{"num_hidden_layers": 14, "hidden_size": 256, "n_experts": 80, "experts_per_token": 4, "d_expert": 64, "d_shared_expert": 0, "hidden_act": "squared_relu", "moe_layers": [0, 1, 2, 3, 4, 5, 6, 7, 8, 9, 10, 11, 12, 13], "router_score": "sigmoid", "normalize_top_k": true, "routed_scale": 2.0, "balance_loss": 0.00218, "balance_bias": true, "router_bias": true, "init_std_router": 0.00612, "lr_router": 0.000434, "vocab_size": 8192, "norm": "rmsnorm", "norm_eps": 1e-05, "tie_word_embeddings": false, "optimizer": "adam_variant", "learning_rate": 0.000889, "beta1": 0.9, "beta2": 0.98, "batch_tokens": [32768, 65536, 98304], "max_seq_len": 512, "train_tokens": 469100000, "max_steps": 7898, "dataset": "wikipedia_en"}
Below are experts of layer 8 (counted from 0) of a mixture-of-experts language model. Rows are named up (a neuron's input weights, with its number), down (a neuron's output weights, with its number) and show model dimensions 0-255. Each number is 128 + 32 x the weight over its row's rms, rounded and kept within 0 to 255. Numbers have three digits each.
Before each expert's rows: a language model's description of what the expert responds to. This comes from a sample of Wikipedia text that the model never trained on.

# expert 51
Standalone space tokens, mostly in table cells or before numbers and years, as in election results and sports stats.
up1:115176130107135097178215166108136144165151176126132117094110092168105126133096105149161138118122169126106081084097152108123117087147146163140168084195161220130121099077111153111122133148111111090096103128084157101147079137132138148181149147133110121111160111139062153126119157140111051100122108101145150137161190113164094151127197170146098139127122190155101078138113126162144130188126148161035124150141131164154104117044127156069124164198123152125103160075206125116071128153147126165147137178170131097149169156144090107104149077134127116129141132092114121187106141194121132132138131111120130095144152167121109090217114141092139161128123174126107147154149120146165118095140186123128087147170113083126097092140058181067155134137157187118092128152128150149195128120124200
down1:168064087157106126090094126156091145124099175054125130157208121101130121080096145127102116196151092184164107131077211121164085163056149108122133114152144112144185135143126130187117162138040116123110086122160110153138164149124152101145101082170140128068096091149169114122096172119117115196102114144127104117153129159116128119111119111155111083063080118105085164109064119068139098157109122131139097100165119162102188087156119094156077117132084173107150109092138188132149145151099140135101117102152156112111162192185151065156178156110164181094152086133124116132127153151162118107117099113097096099094187031121098147157134151088166168161169128185133113157119145158092119112133155146076152116127134117095142165074115119124103072169108108104069117154164092101104104109131143

# expert 40
Bare space tokens, mostly inside wiki table cells before numbers, plus mid-word pieces like ig in denigrated, perigee, aimed.
up1:194091175097066164074161050163119107075101038108062144163197180136116116122146124094136203115137187132128142107139139108107083158118141104146163163099139134160163119164125140076150068129140119118155116110145133092118083119164097130172137141133095129095136116107155116113101094108126156137117121204124106105144075073157061144105061121166124107146113129143160133095129113062143145126107117088200128129127133163094119143077137133147130162072114133186072101123093131142080109089132133124169132090155132149075091143150133102109103158099149182105118127101165154109127067095125095115107158124126191064099136151106031098120089133139062074164124123133142069133107169091139125144120095183145150108119144079162119142119179062156121143096090110126134120144147130150029144097142136
down1:123132133142162115151133116092148157117116178196149097124107114201106110177159227136121108102136108129108198111094128177154134170163106118185140112114148093140143128136105115175136076127169183114121178077125134130142111108127068159140111102106191093163145092099127084068087085160149119019155177105084153185107173118087143142163135144122109121160102122087119080147132140175142165120106109162103127146155117102166128104135174079184198119096118101092210107099156139123115079074118120121096134106168093142210119110098174154113186098121131090164156155145164143159133116173139122174107154162087131105142129200122164212119127107122084136094119209149093139115132096109156125091167106133082101153069104123181107083118133137171113162176130103157114134115107156133137134109114143

# expert 6
Capitalized first names and the opening pieces of surnames or title words after the, The or a first name, such as Steve Cross, The New, Lion King.
up1:157159156219143092178130108123149062105085140156142139138102117124105157171181115115219115154137057140149127142147137167086169151123145129114077129142121142132070129170116091151101174107097105149140150188134144184163154114098152181117100190156109150157108104110153136112131184153118099083161122134124165152157153137099122181062113094147142128119122101122111097121097144125136128131147150153208126141124113105184120170093100170093113090124158147091137119178121096149085121126087110135063061151165180176108110089130129086076173162107176142106079135126162088089120136098165134111085125126178162108103210079125053177112124126135161123143108137135184067124062153122105090190095070116166166128130115148105129180103074135154097095151178168163142066138115086147097140140153152
down1:103113105061159083163104139107090075090099099146147092139202112089115082127101166113107087113082236160147137135150172093166122108074124128082106134105124168147144141123117065108178165109108091106108140127200151119121128176073166163127145160123128108121127128070142115169122161149142139162077099106164117075144189129172141115144103161122129134173109144181088120176104098148108142143106138109144084146115092178154050146125117113172085148098160139176086126114141072135086149096102084151085105111134171157115133094069108191121112155120091095136098162175147151071104137108161120105158178170143167150166108144225170131130082107126148132129091120134114112081143148160171133110107112111112086104192141135138109096110047191157107109089119074114088079132104140117082100174116150

# expert 9
Capitalized words inside song, album, film and book titles, usually in quotes or lists, such as You, Love, My, Night.
up1:144137123096141087208126120108113182113104124145104110111120195124156104131157201082105114183053129119113123080119162126052211163143149125153170107114101144139109137135167148108104172127123073117154125142176088155139107153194062160129095113073125129102117130130100094116145141103107078075177143164095152136138097123137123134090092145168129070120090154146164066237109126111146172121094106113142143189125090115100180120116142142167129137176098164126115178165139152098059151094146162107165106102161088120169179048158158099093094132078123113073189150153047122108177121156149124136145125162163131196112167135161124121123092129101128138136154054162128157093136149114141157130144146086155159116100117086109121128169184146112121156150141109129189151051129126153131145114107138
down1:127121185131089141099077116150124134095172140113131148119096091126150127118157144154150159116120095133211137168156152116094123161150115207167123157137131145102145132156087084142171112144094158080161156100107073135120107098138174126128093181151104174110102096120083063158138058110147075117146056082094141200077178106139121116202122092096107136158108170113164149131158064098088068061161133077080143160149164135090132123144120141185166144113106128079097138160113132084093147165194145171166149166112107134118175143179121104155180139115142090104083137154139081116126150068120129136081146170146092149177133131116119188113131134106115097117152107125095148070137113104177147128093110108080101101165104070125187147140065092196076143159153129174148124084080141163145171094129118

# expert 56
Final pieces of English place names and surnames, such as -ton, -ley, -ford, -ville, -borough, plus John, York and City, often in tables.
up1:146142141144108062091169088164166071096126107131113150120168126137148168156131131103121157089104043073061129144127131098094165130113139159086106071091076140121158058161169124107151038166128140140143150107188124087135102115151096159156144116115082145087206082190140107100132178057141143153094190126144102130119082122111154103153086173121131064139097094133104113124125073143132148093115174105147136138061134076178124186063141122162158106097134098132137141086159080081101101149128165076159121125122120064163141128111057122142135079111048112093121144160164124102104155157065120090086127158096143158129128155203128083110081169119079121127131188131096099122155127106114124079141105114132119081139116085122116102104117144192104149104132115144147111099107134081093163136156111
down1:174166176090177121119134126100146175146139102092176143120170157138120098125096112151157126137142138128117150142135114126143091107074131147184166145137132193081170115139148112106142166113120143106137208122129182093102154133123093067088124176113177147203082073104128131116111146118109123087125082144123150221166122148149101174142143150175133138124189160107191094119160161085102082110088132127131106112154118072133107120164115165146136108097147078090122127124126164111132120198061108089094133170175140129125180116173126146114096158135160068092140162143163136203143202163110170162104165142101132166109099194148148128113143150174060102134163154143098100155139097142104201188175114082133126085104141075130199168153167125151082112180088124141197098178130158133107116084119138

# expert 52
Noun-final pieces forming agent or occupation words and surnames, such as manager, actor, politician, footballer, -ović, -ator.
up3:189078144092095161105155112185162153140150122128107176133103137102105129146238146076083148089122129130151136100124160080069148090121112160181128119174066135110108146208131149148132130080114081126096160117168144095048132187111102159101112113145171151128214127164143096153109141179110091151115151125159151129200132062128104102099173122158115137093177130107168120116088056196089138139098132143141120142103168173123145134088126173104115135141118155172068116154133161117115103113139153130178146137140160141101133101125160127133120171146121170120062137161115131153162133121129114150093123113115169138172155114144120169209091128071138144166136200178199093089068098109121164104157139142178119147151118058160114105107095165136153135135149132122185116135152161184133177100191118
down3:082120144141148077157119127117126115121114153139138044088119137108165107091117101177126134147049137166130112179148118153150122228128153141078159106120125137148172142108169075169130159122115148122130086131148156090126110115126193216157127098097084123145081127100101055105072145110121134093158113088105123102156114115111165163147111162109106102111125114089108148124142135113188115096172127112198140090141145112144125114090117112226144108204177113061124129094110136158151111189123165121120131103137104184132139167148095120123148108069174102124094194138153075122116128196119149124161114100153117128135135090118056108121155113148071152087163117102071096144149128075078086155151083101126145089197117149141114113153118129142088113087132116137109199124150079046169095098097198

# expert 5
Line breaks, spaces and ampersands between cells in pipe and LaTeX tables, plus raw UTF-8 bytes of Japanese and Thai script.
up3:159178137164086106140103136101141097169177073142073104116066164106100096118169142132152098118091140142132088162182155168117143125173132127123153164237192116109141153117177108086156092150136134132129190181138154122143127093110146092202171167178134142107096113105132161129155096125137116153108121145085144093114133075141119073149158134111106063148100138070134123081147077104135130090090158213142147163109144190110163121078103098085184175164160124115157074113168157151119067156103121111111159168180155170129169161118104165138134137119111130137129145150133122139122123083114103103132163137032155132151168133159131168135121089151108051114089146108230106093100151131131157185144114119141163106154126123117156149165105116070147130124129176150182114085143089162176113157068152
down3:146089183164122111084116095089071130129094096140113112127134138105156096169147128152162061125181126141111166099112151118167134146146070139154161133090100065120155084169145198091153127104121058119108132121126087114130133100136133146038140088115102086136097149110150101154099071162128134132193202122168128087149145123089094162098107163192183149104114117099131155155125235130106187147089111098138140112115126139113170122132133101115153121111173135101157106124121079122128116150122090095099108166097127150171179125146098141187127084126137172109121055143149120052143152080121157139115139131104134166054074168137117092194172168163153171170140153121134157065163108119192138025129135156127083100126156078128155094068121119137131112142108115178165110137130168109103112149108074

# expert 25
First digit of years and dates, such as 2 in 2015, and adjective suffixes or quantity words, such as -ic, -ive, various.
up0:119145179152089148170087133164107142212152074150143160121068140141078154105066185140166151121153166124100111100097103160148123155174095165109183116147152157155088111095114166132100139128087164138154151111141156109135137064112112112103133166082157114095123143140116120116121146126139150171134098104103083143120109132203118117106159138105156109122134149071204105104059144124117182159142128167077114150067150201149159148130164134103170065155111144114119136177117082124154159075144136079150137128130173131137135081141150098150165091082112115120107144086172167164123102079143090116176126130189081145100132053161114069122144201151081177163092143102123097166067163177089141121202097091110141134112130100156114192113121129156121173159093175139181150207139100160084143148149141
down0:128110090112157135112116094164142180089144137166105155121172166137178159151119090127104125123123085132190135137150124113156144126103090148149119079182073124118084136157116117151178126113109167178119150056107146109171110079151064127198059138137069179112151092118175137117177123108117144154122097112115164147095152129080127189160063108142112090155092094107122149127065195154114145115141121132119134166200096172124124107136135120094118143145081112156121071101150106142197128098088131166097138115086119111128115129078082097180176120165160111060132074118164102189162176129097165190136159109101154138187096126127131161163097077125118104120108079190141140105107080225144147075059105117159177156100168132108118159140139182102180114111126088153134144146114134148176122122187148